{"num_hidden_layers": 12, "balance_loss": 0.002, "norm": "rmsnorm", "init_std_up": 0.0382, "optimizer": "muon_variant", "learning_rate": 0.00147, "max_grad_norm": 1.0, "batch_tokens": 262144}
Below are experts of layer 3 (counted from 0) of a mixture-of-experts language model. Rows are named router (the router's row for the expert), gate (a neuron's input weights, with its number), up (a neuron's input weights, with its number) and show model dimensions 0-95. Each number is 500 + 50 x the weight over its row's rms, rounded and kept within 0 to 999. Numbers have three digits each.
After each expert's rows: "mostly gets" lists some tokens that are sent to it at least half of the time. This comes from a sample of Wikipedia text that the model never trained on.

# expert 23
router:556413507414464505541494499536486452434483553502475501460509569536561532496495495467449532473540497560521476477525437491494528541502466511562480447517498514674487529519471547541451462470547525503494476461520612501529485507522465557502557489510428501481466443488395465591412519551483466477
gate0:520412447480436573463467432507508584500534456439546464518575498551452470525536458458537383470514545466428479530472498507540410453542480488422548505496513493503535571593492571508434563530471485586444492453525553489475508511484511495468514601388429552499529474471514438528527513511514480504
up0:500493473379407475447556468457527571499403462459471459469549480537457559549537491523427426496435558437448478507516517544504501439521448474462584461470568528512522542550445475404483381551498422506520463564477568455420529504477407515504421621467479520494505498481538484576481471403435471565
gate1:536452432417502525524453453467515513551450604373468510474488432474515434463540506514538515431541586379540489543515496527579524560493486631480552570477493514555542551528467477553537479470444533484507517473518511463410508491537429575553503383464522563606466494513545460528442509574488533519
up1:449510472494536514425422534555462566541551497468540536390491501535460459501489566562497478432498480505458499442448477467533520569470471594560496402509506524617499491600473462625512494543564417497509539478534572461529483428565502549475606604550614488434503456584414445491436494465494498508
mostly gets: ",", " and", " including", " such", " born", " Born"

# expert 2
router:508521491650456514473474519486545503568521481477456516514466436553449457572444521566495496598576435473482498479628518510493612469482543498509486554536474498464526440494572522468437531456424500559521485509573475529478461450514475498455463576464460533468487520467521465572540503522479416509
gate0:575538510483512479525509469408471513525585538487493380442500457541508493608480483484473542476472476600586439479477524590462499470514525429499468561584405521589470552397518498492484553488425416486522461499477456516485548384575464472452551598564504522422516515433504437490430575565592444389
up0:552565515505560469527562572433480516609504491610466475499412448413544551487370541496468521523479399481548455518596399492486522478519464474499479412518537471478429620484475556502476545490533501545519417487577511446498486446512525462519571507511517547445458446460516484596535498480456538423
gate1:476508494537494526447463489482563489534410481594451509563498387474510441434426486446477402416517539336462556550443555455477521570434444446566566458478450482490452471534466475534537535552503426493456429519603468563493601480488558472454462532430510417493565507487446423500523546542572521487
up1:412507416467472455512521472536469491528541521505447502413536486488525511446492438504445451496486417565503437505400433505492565464505559462498524484579448506491494490522525534485509486457456453484518372611529462523546518480527525453484591522439482478475541508527452552417438532540568512502
mostly gets: ".", " .", "!", " ra", " Den", "?"

# expert 32
router:466504456464471510541515426540496565515497523416476549480393383583571566507516558551544549457549531527601509425527479535477439508545549536429576472507437527580449571494504459513507496447519625467482447531441449497454396549532605572485487491490518401598490451494474473424500519452546481581
gate0:471412411491464537472510475536485468490435474590522421474411516440564552508430560561416571452540464479514425485469482575402466389547447449517483557506440405574524416530588443487523437421508582525507518533505482467481468488466622504510490558524584521460500406588535618557562531447530514468
up0:523433418490432568526533459573463514462575553565445525477460518502451615466487486580489463487547478591475514505452505633570501475484450438541466500505523564540480482508650421457515566451504489530471525490466460571501550496514444433575545437445495536489484439544489540523449480522548492555
gate1:474494360479553596495491470474534514455492480470498490519446421487538414539481471519566500533505469432538538524573539553518485571525548433578575555578428521486458553526548544438466416550446486543508481444465531564529566612581465408399560520524532462503464484427513455512513527464446459589
up1:610466453483520502529558552517500480479540528564663611569485471486470536509515394527451532412452465469429435536511511494474526436495493520454423456474511436521531498579451559540475491442545582484474505563586511550552569470459428554657427408482453500473461447355544519486506573439598567497
mostly gets: "z", " Tob", " z", " Ir", " Mans", " Z"

# expert 39
router:518530482473544512463466534480494521503505456467500491545457453479399522469592402457461540538534453494530523481612479494505546561501546499501501538494468463583531464518481427512519511530587483486569438540495518506490573407506481254429590495473474392473513615456579487472463520469568436443
gate0:419609498453509488579483533559474552540527495577458479437445503550371557536545454433499560386469579486552478483502452563469530531503489561521472523557484448374454577535499445526567506490550525511524567470473472507558499396486451462529609434553549538473422483416595485474502460384521513556
up0:494375536543457447478523489495536550478439538559578598575444473498518542422513506576500492447543522478413521505514410537416592466499541533526505473492465465559547452496488513494483472621482473506450481512456426594341469532492542516503553538515463461541482509565438596564521439555483478485
gate1:450550530531501500460467512411497457480477515390573511525614438425470493513598507508528531515422448486536424441614397471462484517477516570479548532487473465605485610457503489516500398369478544530494595490468584460546460479496478375513532487504464556515442528442551504540502449463453441585
up1:451503500561524556447514507473484532374475530458438505495502372504584492567549544519513602513541457456451566491469472406482534520501524539413551489552431511480452515442494429516486513470583475567498471518423473569459414509426531547508456596578489521457532538554503533570523553546483472486
mostly gets: " of", " in", " from", " at", "In", " In"

# expert 41
router:533484560511529483603508537549491555511475599483530530565547493503564483515509468422461454445502468496523467471514456438506404554490472462463501508553546482603452485524507557532495523525485475492526520552473570549489520517519510507456523493540433483461562533429399519568471503437527600569
gate4:567567457474486485538433459502572432443593487452583477524543545478489529547445451528484418544539530408487530595528552468463401498423528531531502493614548477521561454516459473623598453516477482405357528486486468438457597531546477446460434442512504508540469413419530533567485497526488523455
up4:441471445363542480515596487497483489466558505510432464480512510601491491517534493530488495407447458531438499481434465475501584562504428476554518504464428605403574460425518522414521469452458543576535512507556541515559448404568518528415485358495508454461532560488550558557490501488473463512
gate5:482477455462539468435563515517465570435518430595481443418529572471547490402532505450532448459510512528417529520510505518410451472507489560502447564577540507561475523538534484449445559522471499578574472483500499552447480491347432487510522454521523564501410409495543473508500545419466538605
up5:504473524482449479453502509458533530500432409468490481426469440463539489529415440498486490516455576442559577425629541478437568488517488532416536491564563455565461505509447408547568524452499526476508449516502430519490585464442486533516436506564513464516533444446521435543544477566433504495
mostly gets: "=", "\n\n", " =", "be", " pen", " Ru"

# expert 22
router:424491489520536574457511519501530514510497465514535406453532514462493529493472483482525481581536454502549549526440559451572513550463516483570482443481482400545395380424454465464481506435529554556487461521469476541462493523427505587571520506581544482523512546498553563425500524440481539424
gate4:537528572550548560513450436426495490550521498525547487529473514434437533523464383528475555636403468557527508466566540518454487386440493506464586490565551529475506526522504478544440524495457523531492503426564472493559535456446395521389425490530442600406439376510507546481543536490550553484
up4:536446473406428497549555521525474510435542520466426455487522477537437474454611386535524521529445450519500515473484491519582613518501477547592539370469504503526525498606541482515465413547466464495524600540496595549455541473537514487528475476424568464412474514468523477495562591492488414511
gate5:444521523477487397417477503413491448464541456491567487507466474515558487461483551601491481586547502507454586507459469464485518577473459502496477565702456514566476534590517549473525624443565485456556552513445580473465476549517631521463459494510552492498579468473591463568529473494451441529
up5:460571543558414566472495546548564523355426524514528497510449499483423498441496561434455413478438397562507468565506439467512573519424495445491440504581522545468424493549456497500507558405553485509551553410485473522504499479455467429489545477501511551563516530547536422445529516410509438517
mostly gets: " |", "|", " le", " Le", " Shah", " Shaw"

# expert 40
router:515477581544436551515576506518451564576436490417452531445473522503510510493494397479466471607417452525512467478507523442443513575468454473452466509471504431449468410511566505466481578587581560450418529574516466558474542514531516414456506512517469429505614578523439505515445535514524462523
gate0:470541545525535524563618494467518531492555554502528481512477494555418536499506633546514512460468540517514442532490502610477437511483554534532580512452548546473529531475497519486554523457520514465531553542458568425519471487515480489509524488412499494523466577504497517472518522485531439548
up0:477518457461527460560498601547505460453403545487487495520547546542481452582495516493492455367428592485476487530374520486456522500423420532505440575525441446504517491585403489446519594599441448488555523547509528533465564492489535526528406456479500569555526493508521552509489549449493422486
gate1:455468495521610526436470455541551535602543461595503442454487516402488485456441505531560537450461511466434493474493463638552431429533507481537610441604469535483521521527524549449434501443454512443465509464454414507502511523482520505443445559502500560474534453519389471504503435481508498408
up1:439519454537503520491458532451555423429480557530500505527527478482462429598489499420505459435488488575451555533464585549487495477363538485509551459494521450525534583545527472446465478505424539563548540428511471512569400512524595414468487480538503505553493532482479559479591517462533621562
mostly gets: " hor", " Bab", " Your", " Hor", " gen", " Bett"

# expert 9
router:544499510482462528434519457490515585430544505465564511500431522414583475490462526403505383510416441543481494535384504500501497481524556602515414356529499392500505580545556456577450509535486494470473563501465479413421566552496546535458470547548488512467590426469559477535456539490567522530
gate0:424580372441438548489531475477552508564504515526482515507407480490453539425423521448620430452494477489387473456361441561488518428553498452493459545472490594497517457549575482410501446452472510534534516516559531467531494489471515529540478495597448491521430434547588534481486518466470460462
up0:563560460401466565477461516460466444506566476474466551593537496484475516466390558500599410482493514487482475459424403486446522496555442553542419431511459538492451485513616475467460427520594504535592534565529548534490511585424500573535472536508573521426414529496458488462520525480470456407
gate1:451377479441545512493451546572453561425524541542617476463552527508452532494398546515476427372617543528520497553394489428544476487413568479496420432499523516555525524536495398530563409475445399559549489555568561560516528547542457500498540570460494545502500485440475545552550435396577463485
up1:561507540546525536484568521525514495525511465491473417447507534489438480503511491547533480475523565509523505481508532455523439500584530394447518537543522444505476458532530546542460575567520441498482470515432450434514499501479420521445486432504389536547406564469491534472469456470586451516
mostly gets: " John", " George", " Robert", " David", " William", " James"

# expert 20
router:474538505492502421492407511447488572561505472441463464470600526468527473509526506558537539469542465526514559461533527441491526461508486455480502446548520564498550531349553470549502556511495486441495473549508430512502518484530421833500485461422511475424573543546503537503606492540457473550
gate23:441544400528509481534492499496481520513477452503511523528425538472503503533493477686578679508515452476411532499501523515535576462436545460554529547573528578447448531509465548555551539515533488534544376588538494514477537482493495562547538481563509532558536490445447549504510452508523537476
up23:471511498476572507473396473412547396428483528483553450524463502458555529592502406439473486401503507471529565520567548556643451515531527516472456533484504562534525589552483452520559492508477560593439419443471489482565499487516533542513504575533491474519480492495616608448400543467593492532
gate24:487463526495446488472473578482565548503442495447518546441539409470565597580483448518580586461464435446531472438521575539558544482527553478560567499565459455508454479537481475482460543478522502448511517501498493469457409540484506504623563444481512494484526586575483497449442478596468469461
up24:423525411463496481483490603509581537506587549475532508541598446524560511438401411532662514448581493502430485508463515578494489499444540497547482512452433460457481606505516506499442511485507397569585540487485444532514495517455496492538523535559470560520582534455430524438451413586517543450
mostly gets: " was", " is", " were", " are", " be", " been"

# expert 24
router:464453476472547505570555478513487532535488481438461413536462414529417520519398488472557431492510448534551493504530413523487512552525526568455437533450560510441437444537486515499454517575472545507506467481460520483543482475490456392532457501557520445513550468473522505422526462489546502540
gate4:577388431455525476608516482452509488479515574525508515525484487473483483549421484516484465371512520560499499557466410515502584558501470536537474518466558568631474466544465563448462456494490534509508561468502587487510550488488571486596403568570558542449517467466564449593470420455520488445
up4:374482485568509481476457503482513492508510457562485400517556575638578533476521470449534469503544510454561482458642549528567468441489540559548521536404450541581539453499584466503556506467448481458527505486471550462536481478503531505519535457471545460493400617475488490396516586458449512521
gate5:442489560553451548492519461373488489465473498483591461536468525563504508543509523433516440469483579502470516479492450528466470463537452499461510459532456534473556442498531474558561471569462473417499490480487459406489451381467433582539414541572483520556467433505528480491435450389449480452
up5:495479553470493611498499520517484481541545476551618520551469511522462452502487465378518444529500544474504511465572474524456425505554446436502513546537499524547574499489585443456516526609460386464460519432516459478552492479529468547486534485493456533555471452402479497404531398519454586475
mostly gets: " 18", " 12", "19", " 15", " 17", " 22"

# expert 25
router:542467509439500509434514477511514433456608505545561556497500557519457651469522399384440453526530548484505498478562450437560441534468524574487446495478449509471552473460435430566549539467599479502549548427539542563464442524435470483591434467554460532533491562522502518509439565527472499495
gate0:485511484526535410446534509489493506524586489578557434502516463496510512462565499487401459478481587509509510550549394578496509438548513432554410440539488421423324487496454541530554497502491488549520463491487470475549479495430461506509575546394541509550464498465494527537519491475470580426
up0:418511476386497514567522457482543500473584560438509470530541453569430550466481501465507494488390539407442456485508465438512468408449513491542428520468535413485400548523512513529473475433521539469463448476521523487570449591449481453560520469496560513548477362521475451604501536495502523417
gate1:409577491484495442509455465427500417410659545500506562480526560585532660482422546510562467442599570525482491522563481535462490568449439586554491391469547511440551530511551592604677495465503460565543464517544491488397465542537506434509507556443477517489429480423395507485565480456426566516
up1:537492471489498504472549526485544486550539587568472540585483474518517506471524476487510508422470495571488566490552460436478441469574517463455509438422570574538471473468467501463526496532556520524467472578520493500465471489544476519502462541562522469543500532511517546492437400513558477526
mostly gets: " won", "d", " Olymp", " winning", " closed", " competed"

# expert 30
router:563486437530511548489494493530469514480424481430510527432438574513526566471466503440562479570491472513495436529473518531431482463462501408510552456516457415425511541557528562453403583400448381492528451441511538530553469458487483514424452516455499515495507561518453499450491426479484649527
gate4:369481515509471507441517391394572457549498507455512527506519482501471499449466492519426440474556497521570580576394451477534445476508490439524478561528462423427476449417598596579504434427445499544549513473505424408412432505454418513575579442447483588474511554501500512451504471407461513448
up4:466515447462614579421526442452617530488460543506514544506499399533468424481539624549483547621473456423549424525499476491550532534504447440450487591434483476489493460379514499539509484425439547435470533597451427480383535486538515596448542511516543475456497537521487549521550424538543460431
gate5:530547396524474479465477469567487456517506496615426486537477528478589510425495519524505552489452496381465456508536562521404435447448556492497502478501505471454509512522529502505534554525445506485618452490546558514509459530501455529467447543544544469543525490504615466477429460543473501474
up5:500545444451682528502522494510521444478422448446527479521547432469474441491487589463486525507593498457541523467477547473523506417443489424540440538426475475431501570560455467557411489419446392450493478514504549389453553438540556501512585461545505516429528502441429509486503497521473464542
mostly gets: " by", " Clade", " Coordinates", "′", " Phylum", " Website"

# expert 10
router:542483511480526470463430532405561438517500506419396509546414499523518559488578551591415448496527458485463448557539464458501452619502461532487509449561513555458496516416422533598395554482530463476542542500532514529404530503472462598517492477621504480446571414455492593541451431527541492443
gate0:481568474422512416446416513495510375556577497462459545455463407456504502481604431516609512506534437561462608491490532575506456614530513467611557597487568424489501604470538532523391542419376370619554433614506527498497477476514364507501535515455338476515390455508448460467423515445596470455
up0:527522434492515482435485442502429447508604467512491528426528570413580469546484471553578483556459579530489542457501538512450546457503406441525505542569549503566600563602486407472479532523483569512561572514478475496509403546569533513483569500546537529496483492563493476435479492482624502539
gate1:559471454475483413430396504370471450520448550473562471512453442501490554445541472528520510469590560459499519485504527505513433577557550517539477640542474538537460609444498541492415552503418529527645513539535565505504480472483444454511441452539546411519600424468644588394562539475526500387
up1:497453517510429534435381499396519484591567491497444591447449468548580575423484478496479525469539449408490477503587533550480532535455384439520587477497449459610517630422452521449512457523467496616528574470455475432562541575486540466492510494455462532498631567441461462493518525594466515382
mostly gets: " Cor", " Wal", " Conc", " acqu", " cond", " Bur"

# expert 45
router:544498508537473518567538427503512464439540548457534578514558549505446476504474520501486460559479515468453590450530443441506494456493449463477578502521489467349556455487451483559636433505619518443573544525461419492374457549550538503421479417474561508550555535491575593626500555499528527504
gate4:614559525554578479532482494538455483458502573573515389456524473578485473455457519477517454414485505471506628552546567604388429481579569497463506536549489394459510520533516436424502434528439551460642517449537471543523445531437468342447432493487449384510518552534530584493463398471403518494
up4:487474504491517482415423497487619508529487488559498461517475461559495437473450476560518512557639572492474536484511567517508515533504569467551524453396435557503419477496372564491547576509616515414542523503633435451472525524566528512479558467515567471527492429458591465466517569436629531462
gate5:563491474585503534573379510430480498529486496692461423430469497472505480554480512455588455455510466556442590526486498492528468496508516528526525554512528497379524498464559488589507476522490495474433459518560485501478466453431472569449455402527640444530489581548585506545471518447486494519
up5:491516506467518499551436488483548560461559495476593490509521559514458485472444571392579439572526491518510480434528542504442521510524501398396505532481507417514522444553516507424437463457497474435542535560463477537526450543532631452417530528549479479510484541558467532589530471493478517569
mostly gets: " 2004", " 2008", " 2005", " 2006", " 2014", " 2002"

# expert 47
router:488506502501558456513529454512536510541450539512477495591484495618559423513521453441472526500455568542485548499487565477551468438601493524469481484445532512452409501546622488591515570409509473485473539547475533513539431563512598525466487506474581491535479488426382529452583491521456602439
gate0:595463397459538530491440518501473459480517464448498472523485466506473457477446591398510562532488522562490453458514530570489485559523470481538418471432429553513572460542561491564456478385513513480445471575518571464432449504509529471566485422479528487552472470532527500467473459417528479475
up0:475498514531459511438486453528488513490561445440531473404462512531520480476482509466472434483541460417543579468551503559431482604498498518439467536457480427428484420523460544498490475549494482451506526449596481554447509504475421446420568549568465504462587472527468525535479445530450475455
gate1:499463519481498446516448402503490494474434488490490469507574405435473409512553509414514470442560507568499526508541557541566457463522563507412447515509410476588570441598609425457533434496415421531547510552467542461468528526450557433528446538455477481518493453509548523501471545517471601536
up1:451469504487533649525511411522478495398489473527537520511498551538515471494489554547476508390559543484525494486515528493380504468596432561523504524423443533408515578476522494502442440525443478457478490504567509516561509495435478504416473492553533575479557530502559514478377513436486489415
mostly gets: " to", " on", " that", " after", " which", " who"

# expert 46
router:518470584540424548504567514508459559577442477424455513456461510530486503487490403467462461622415454521523469477520528450440518572469451478451452518480496418463463414505567502462484590587583552453442534571536468570485548513534491412458489503527477411505636573520446509506444542520533469519
gate0:475483488503542497449539437507532442547431456530521596504471493533423471512556498498510499509519452455456615535510544529522421495488387477519570475530443457499406530494484511468479553493510493524506594493514439533491489500491496554532525494531544455495408532600499506502446467475472555418
up0:508540440489506415504456492497497444430572414507458539509578491436479501433479514431521512505471396499537491518427481505531535434497531468472555441450509521464583526549548461516570533436540506477459535526464463466523529461536556603507467407516511530452529417537609551480521549507446565575
gate1:442569572579444545515566456533512463477581448495462618480500527524509484472576512509489531453412531440521554438434477525536520554552370418505510523427478509495468524465454455485569421443442483485479508553422463571502485456486517539513502541487478507487516446442462409546508435556519451492
up1:594437595543513548463421464471541444481551388438505541480513525548555500516482488548552467618573413435452505516603471526508505401506573467428513532511508497473471515541536460483455488501548552507565482488566487418485519546549542440503526423508428505417483489546557566539444464456488550502
mostly gets: " Ot", " ri", " Da", " sal", " sim", " Ok"

# expert 17
router:501511534590499530498498614461510467482502487466487606546533511428440487496459469509564514526517527499486507493544475486521507558482557527456509492426504552480524524538455501482466529511480419484526563464535550576478498554448553505421423556392479460393505493532507416450550388416496482531
gate0:453577539523510450505430445460515476457438543399518571463547479538451572455438529571502463399525507428495511491487538484517420496397514447541515494506507539494461505404506447556473549474480506510453513444385528538549487464485570601522499598505512532430388484565428447475553405567548464488
up0:439464514528579619466511496548474480535435546455559512499603417560448467485500514506451495559507514461427512564489536580498453378395498387485515614510530472514550445437446477581446438515514494461485481483448516437539483548627451502502416518501515437481418517471524488567601388542597514404
gate1:574503563491461503552502546505550452432518486554507397552455503498451527506511595517542448601489492490464477481511585431510404468508496470556484474534423580403461513458531481498461603570530572505477505500484511370531518467457452489465526449523461443451546536484567482477499476506451463583
up1:455499528532502553482456492521485456448455516477485583528522431489541492486595471483423402583434509528449427562502418504438456517515519441595548572433584492508455555553542554444366459507485526520542495393463538520555504519505555452448461435542490481586589570438480528466461550476454494548
mostly gets: ":", " :", "/", "Cl", " SS", "Ju"

# expert 36
router:438506570457459465494491436500468493554483436518503501491494476492536533558424504622537505563501481583470457559469536606440541497491504485524481435513505506558467438501547509475495472602533523469499435474505495460427617503529500492474532513530490507473473461448445454490567530562503381582
gate0:463516497495589429520469551497368512494474554480528436446499456457469589469533537489455463480530568523484553553557507497494527432465424582461518459556545359530537498426492586456539399500494484508535451452526528471455512469399554531490496486505537548509486453444487492482592437533479412473
up0:413424427501507507452495433412416521480556374521508515525567571503452464446539601514508565503480498507535554450464411383547547507476485508524387574562507553428453572497517416506453491502528424530524594530480567478564522438518441495484498485514413517534515585508467448488434590491503535600
gate1:588572569495452493427524411509465418553523573480541421461525483449435534422512566586536534536486502506520515523487626536480537495477459496479606430506560555582501442483485466455547473533544528486530484441534502420515395446537535458586599555546543459571523381495467462468524521500465440490
up1:409474496502422537466568484494529467532470470493574542498561546476409579488473550473570459546539530483499591466429432481557527547491452487446472490501554423478576476574597471583500417472443451548457452513543576542459447569418464590473503519571446568516482564531458521493576474459421541502
mostly gets: " with", " With", " using", " having", " have", "with"

# expert 34
router:519466581536418541514567509518462567590454467420461536457465504514494507486497403476466462622427441511521468472518511436446525573468446489457459519466516422464452420515559507457483580579588551450448515567512464552480534527527484428457502511509489436488621566511435499515446552520499475515
gate0:443538563560539438497530535429470499473509526477486517488522508470526531446407484457429478546464462637489437475517487555475581459542516570544562465560485495437490512486493482463525446488540465511494481549430521564549400482527488556430521512473589448452461376523584477447523367521534574492
up0:445448494460460517486530488479646453460554529517450521542530450478615496492536491428429580538463640409531513418511535526500486604529518500566483503414478499536511464515582437524505495515473488472519522531546537516592531493540524503435483427480484544504474596430497653600532536416407480488
gate1:493502466482509526558454364526542434491591573469568483512437504590473472549512494467534514552553496465536477527516468592528491458532515508526516530464479662492565473527489483465497557464557511512531561504487460529502486511475493570531603461476423531461496454479498494496435459568522590496
up1:525565497512487501468439456573506518439387498568452533455550557531457511519571473444482505500487497598529436544442438530477554483502481450558499427464531465492449519486512501527400477451418519527492445465472582467567478510478475564539515449439561407439447482492395587516504465661494517504
mostly gets: " Mel", " Ram", " Bon", " Tar", " Greg", " Mes"

# expert 21
router:496471582556430546504568521522462565571463481414458526450464516522488508487493416464465469623429439491523471477509528444449521586466450482454462511457520434458466408511555511479494572586592555460436522570506463564483540522551491394455501509513480415484629578520430507520450550527525471530
gate0:517489564422515465523491531513521425547512464476424509511470410485493389588532488484544543490462521509605497535539527497453428599529544539598558454540447517510462461463542494475456570472625532428588507477570455502496469392412538492495492532481549544502505487469513531531488462455491467533
up0:465464505437562444540490535431539545508530442513477501495535498423480524433474611390524523564569636442498469466395503522517577554507465532468469418538506398535439542553533406530481519481535423526519467494449558456538554464550549424505524409530505571508549595495461465562440528543499580552
gate1:543478521436534578452470476499369571474541444500421517600477400518485559453516460497504452579478564520551445589368457459453489444583555407490482451429495507604518491474531488453494471549531533459477523498553545493502502529457477558494555571477532476478485453524474514556537585562396564446
up1:420396451536525512529534463530500384501458537464583586501443491536388586518450624516500456367462487521550557525477564489540529438417505425508463495528532508501588445470565398514431530557550573576495559555460513401474468555614480459520499534577519444446475551464524601494539526526481455427
mostly gets: " Dev", " Griff", " McC", " Gor", " FW", " Pav"

# expert 27
router:621476458432597497522520557502551478537553474503491486523478539488610459502575400450455548714481511579552475547490618461489387436506511536458516512449490553473519501497433568516517460550524465439423483510484525494479477423465627340458513468484432526508522470428549557534378426491481453503
gate0:589483434439516353393515502607500437552470543523554554463485510461590476520436472520488599496483468490412495476347481491459520559536426522522552514453464580383524546451508560480399470482464543558471578602473534562486614552572539493486541574481446475542417501495488450496526442416440497484
up0:485561523541486493618463560435476580430507505569573502436527484528430466434556447478434401523435537501515539455461424579559601503457453548498399457541532476638485596396400479556463563558518500480482463464435460585464467539512533503537603548445607474475522566529422519532522578521537523489
gate1:494466538444450450480482455453525516519458437567461447505505480451539443448480449470427615525554569556542507555491435496512541509486503529433467570445570582516466539570466413596452428475547470523526484478568432432506466498515544521543404519479537502589401485524518464476487441459517487451
up1:575518469469503461426480461553521479486533537526452462530519526557526421521444555514471447541472545452491475438515566529491581439469514612514548530513416424565512533521420461466596579561425529464510495559420468577521455452514486512491531538588518540437451497485488504535509507576428455458
mostly gets: "s", "al", "es", " Cl", " Al", " Mal"

# expert 11
router:574459502562381493445453498495544476457540548520464485478528553466464566481499463529540512497531464529517453496529515500465474497460474497515509491530555467419547558499474416498571450512494550433491502466488407496556486466483438633489497517515459439532552490508486513538446414465544455569
gate0:600520537528473561474476559432458474529514501517470464522365493561512523478519523508521450467519461486434562490505570504485540484609549581544497468541486559541532528492477516550555435540477531431405495382500515503512428599496425572493516384463467573501514474463499444547540544436527522505
up0:492465556481535547565469530563486505543455541472413532420524459426485531580463461487487526529547523510443452513502443524517438488453450537493586503504563470378478493520457472454521515515490436511472459583468567560581595583423486388524455441519539545404459436576448461446425519610455463474
gate1:593464561474448448492551559484500556551557432579514402524511499416496495516549538543555482398532446468509527526478520508484455450525554568494562494492489461481599482450477622440522527553510448518513437452523480474455510448491572589492532477426608435451421538403559424543583527465491507547
up1:515488506592497503537461471465413473470435447622433487574508502433523434408558557428511519457515483502588501486585476531427614520586464552475499531478519490468550499469490592444478516458514470521500537458462478466510476460526470476480481462504578453557557481518552422488551428558501542420
mostly gets: " and", " also", " not", " /", " or", " but"

# expert 37
router:460468526491460502446587495448464496481447518452566552545486520576444511473512437508396470547577509500511469446468466423497391536557498431473399469496456530490483406497465520433507598607571479464428506488382448539456484496487508556459487456485471462571510532476538559547448572513476544537
gate0:604496558480516430492531381475466471488512514553477507538466520533577556523577501522506493469509539527454584516495527448473478481474491407510593523542405439517585500472445532443552489430494521509522553420437590581494505501418450511519535523448403486492417509437538460485489488471573453519
up0:505416575533407542488497584502508513450468435494543487505447452513485465492534499511491522579623436413489494449527510504474502547600499497500455508483518501461634553519556432533532502437434475526430515452403446475436392563444544529511524501518522525546518429522490483506440514484427549500
gate1:493506489510444685509491579518576557553500480402564457490465479504563440511427511462517509521534508453612461549447520520440460552456433537422564454467454501490571495512497542504552493574467458551521447545459546538448469494521571559512512528454477614432481455473503551484584502572387474442
up1:562495445537496544568578470572480556516440508506649571472492520520535514538512498424557538502586440462432533564502558531476468479473430399492420463438450578506540422544484546512530484541574553467476540503516501510465445448500574293559507540452441542547506496467466530549422459460476574569
mostly gets: " Location", " located", " Ma", "sel", " Cas", "ress"

# expert 3
router:516470585541426536502566507519455558562450483415470539434461513528490502475498412474472451624430443507526463487512516433444517569466458488448453507474505421458465404509563495473484576572583565448442521564520458572495545516535509420456505506509489423505628565516443508505454557526525463534
gate0:549504401553498481559561487450496443473447518432449524578500482486487520519493493546515493481532473397522487462518527449574512470590460510588556479505425448486528513456549475490482409468489482477392508519508501509552437552493365419456442604527478481456508569528494462483501426484523593427
up0:441552469473523518424512444534444470494501442495501418482469528515519448576570451490461457518425541489471557506534429484485607605453506532462465452535517547473443541501462489547484480612558446459508616489514487414488621537508414571490491506467491554511564454536471400502513424537456492546
gate1:510423546517520475474458491527525491598497468428574585605495420475544497528475597586497469512473510488458448532423482573507509448539474508480586556489503571432498545478542501517500553437600587492565511547421521428500504463575532599418554462553491526574527582512511537488437341558462556505
up1:462420484549470507456418528507507639446533504447501590597491490558514554479423522434465556557342541497519369529518528488522474460455550522502600554491520495634548437565457468543518494446477522541523471554565579528595447522461429623473505515483552441519502537543500501424525551523423430442
mostly gets: " Ep", " Ad", " Mer", " Native", " Er", " avoid"

# expert 26
router:555437479543595558553445535458518488509434502514591512558586573519502508534496514489518472487506460492484415550579537535472385560530450421529521442425557598476513504491507420454552502502433458473525468446594625534482522502462510683431459528421399469570498442542477564588517478538416452532
gate0:567515522473436449504428479572603399574472605517582528483449469458472623455455555579435515488466463474439512522514525507457486522524548545453533457476542538447512567456426559576502495539506472530570622511493412537513526447488388524412506465587572507469428409531525599522511545456368493547
up0:486489443507498510430572520383504547508514499512527492541416620505517433494551449448483428500477467452538432507537485470546557552492548413508478412468502478573529506497497506481465417571445502546538444436530569520462459515580518449468495544518536415491594535400482482532475443475661548472
gate1:553531540411562348490550507493593427443523531478533585471500504457507539505496494481506513492497548476497412456608527488594454512520449587474533514532483512499400488495550457569430447473501465497635514431511560555498516523496571579495468457544533525543515436522445479480494537506522560516
up1:606586445411666476469507515503550455430524468529548501500505476573464524505571506611447624427487483483488560514564447541478413603557503581409525515504556463440476480476455401547432580512506547438443533514560548511517566535525518566477585404492460432423549486477508464483565495540503510452
mostly gets: " Jean", " Socorro", " Colombia", " Lac", " Puerto", "ão"

# expert 31
router:476455450471529460536436412593513555437522407501531561464529491408542445493545563511487552519473566559521541392454439528502491496504425525508549509500600495482556439478555456577598486513478395515523499502504496450455521446448502441488500492469467533515584521500573521481546623539493511381
gate0:500465490469489488514498471472493486585519569580559418449516583427530449532567582601543517436563580536494471431503472507451445503550512543526583473534498455502487397587497554506551373531624451536608465470524482520522434427482415435471537521531461518478450562460527563507549543621481560538
up0:543541504511379612573442502441599537564490574488520503503433528543487424493532483542496521517567466547481429536535473492520583519533511471464449426445424401454540568489551524463491544441466488534484541547504440525542390429577544564541407484486469494500547487466552441517448456551448372538
gate1:423467464463538503445443542513488538450533400587509513400527486515509489475561474410622487457568511570525478540520519461526508458437515533526483481520563419484434491540547531517504438446436453566530517497521539390485500485413462486510555471390484465542563548420590441453445555474462449503
up1:379409506533496444536449601578561577481449491533499466475511537508547503564442466572503577503426473451535494568537512491493483460543428406526571536537454517488510430398452519470392492579502579542472538462498510528505499416530458548511503537581516435406357522501480487497529385475591499492
mostly gets: " Kr", "She", " Das", "berg", " Moscow", " Disney"